Experts of a small language model.
Size: 11 layers, width 320, vocabulary 8192, 32.1M parameters.
Experts: 16 experts in each of 9 layers, 224 tanh GELU neurons an expert, a sigmoid router.
Below are experts of layer 8 (counted from 0) of a mixture-of-experts language model. Rows are named router (the router's row for the expert) and show model dimensions 64-127. Each number is 500 + 50 x the weight over its row's rms, rounded and kept within 0 to 999. Numbers have three digits each.
After each expert's rows: "gets" lists some tokens that make up at least twice as much of what it gets as of all text. This comes from a sample of Wikipedia text that the model never trained on. Tokens count by the router's weight.

# expert 5
router:525432573540497537441544373478493517582507547499476475471411585416513468390470506566473478513499556509546503490551570455426611523505471541443506477518487472469453615441464455526444480472469481
gets: " was", " is", " (", " c", " were", " are"

# expert 0
router:463446481527520564521463484533477493540494469579490529533468477423575525518558587482481508534508422507504477491505393542433512516528489556459476560496529502491545523448492400492608588504581477
gets: " and", " to", " in", ", and", " on", "ly"

# expert 6
router:518507494525553502454592545475460463566515590485463478450419502526478562491461527493490452488480464569505489396432554544559501492505429431573448478511524545491495445491617419565461518453438481
gets: " B", " F", " N", " f", " b", " G"

# expert 7
router:542382425497561499476465477350468595584546573486503520490481504406578550380490516498421452491491418533555526485426448473538455437507478489506531591513519578447462582505602502494478524426548583
gets: ".", ",", " for", " by", " with", " of"

# expert 11
router:520487454483488484455503469414502550456481481477578502465526493548490501426431490434478428518478466583542500541433552509451532523574457525485508579389403520384554531464556407587426499524430437
gets: "\n", "\n\n", "| ", "ig", "ab", "o"

# expert 4
router:438537447597533526464452498490458526480469593473505420483435535503493575386461468520468438529540488471487463492416495506512492481590532499497493421424532530436521592511501506533462470460406444
gets: "1", "2", "0", "3", "4", "5"

# expert 1
router:462397455506547453518488524541464444456515511530530503526527521601496482521460533472441367437485524460465575445505471469426539488513453493492432575435505513532544518430483416514490443545554448
gets: " | ", "–", " ", "-", ".", "| "

# expert 3
router:485421528572581549534517474461485482468514623483499541525404502449478477406431504427515483560512450496425454530520465469533506524510492453502433500549517603524499518507476496521468536542569430
gets: " |", " | ", ")", ",", " ", ":"

# expert 13
router:519434513442461533461423588476475553480529535533626531497493569407532564429427502577398517532477428479567461520406485483488628444521449507478521513506509484521485477511527419543545484460594427
gets: " the", "ing", "'s", " of the", "ed", " The"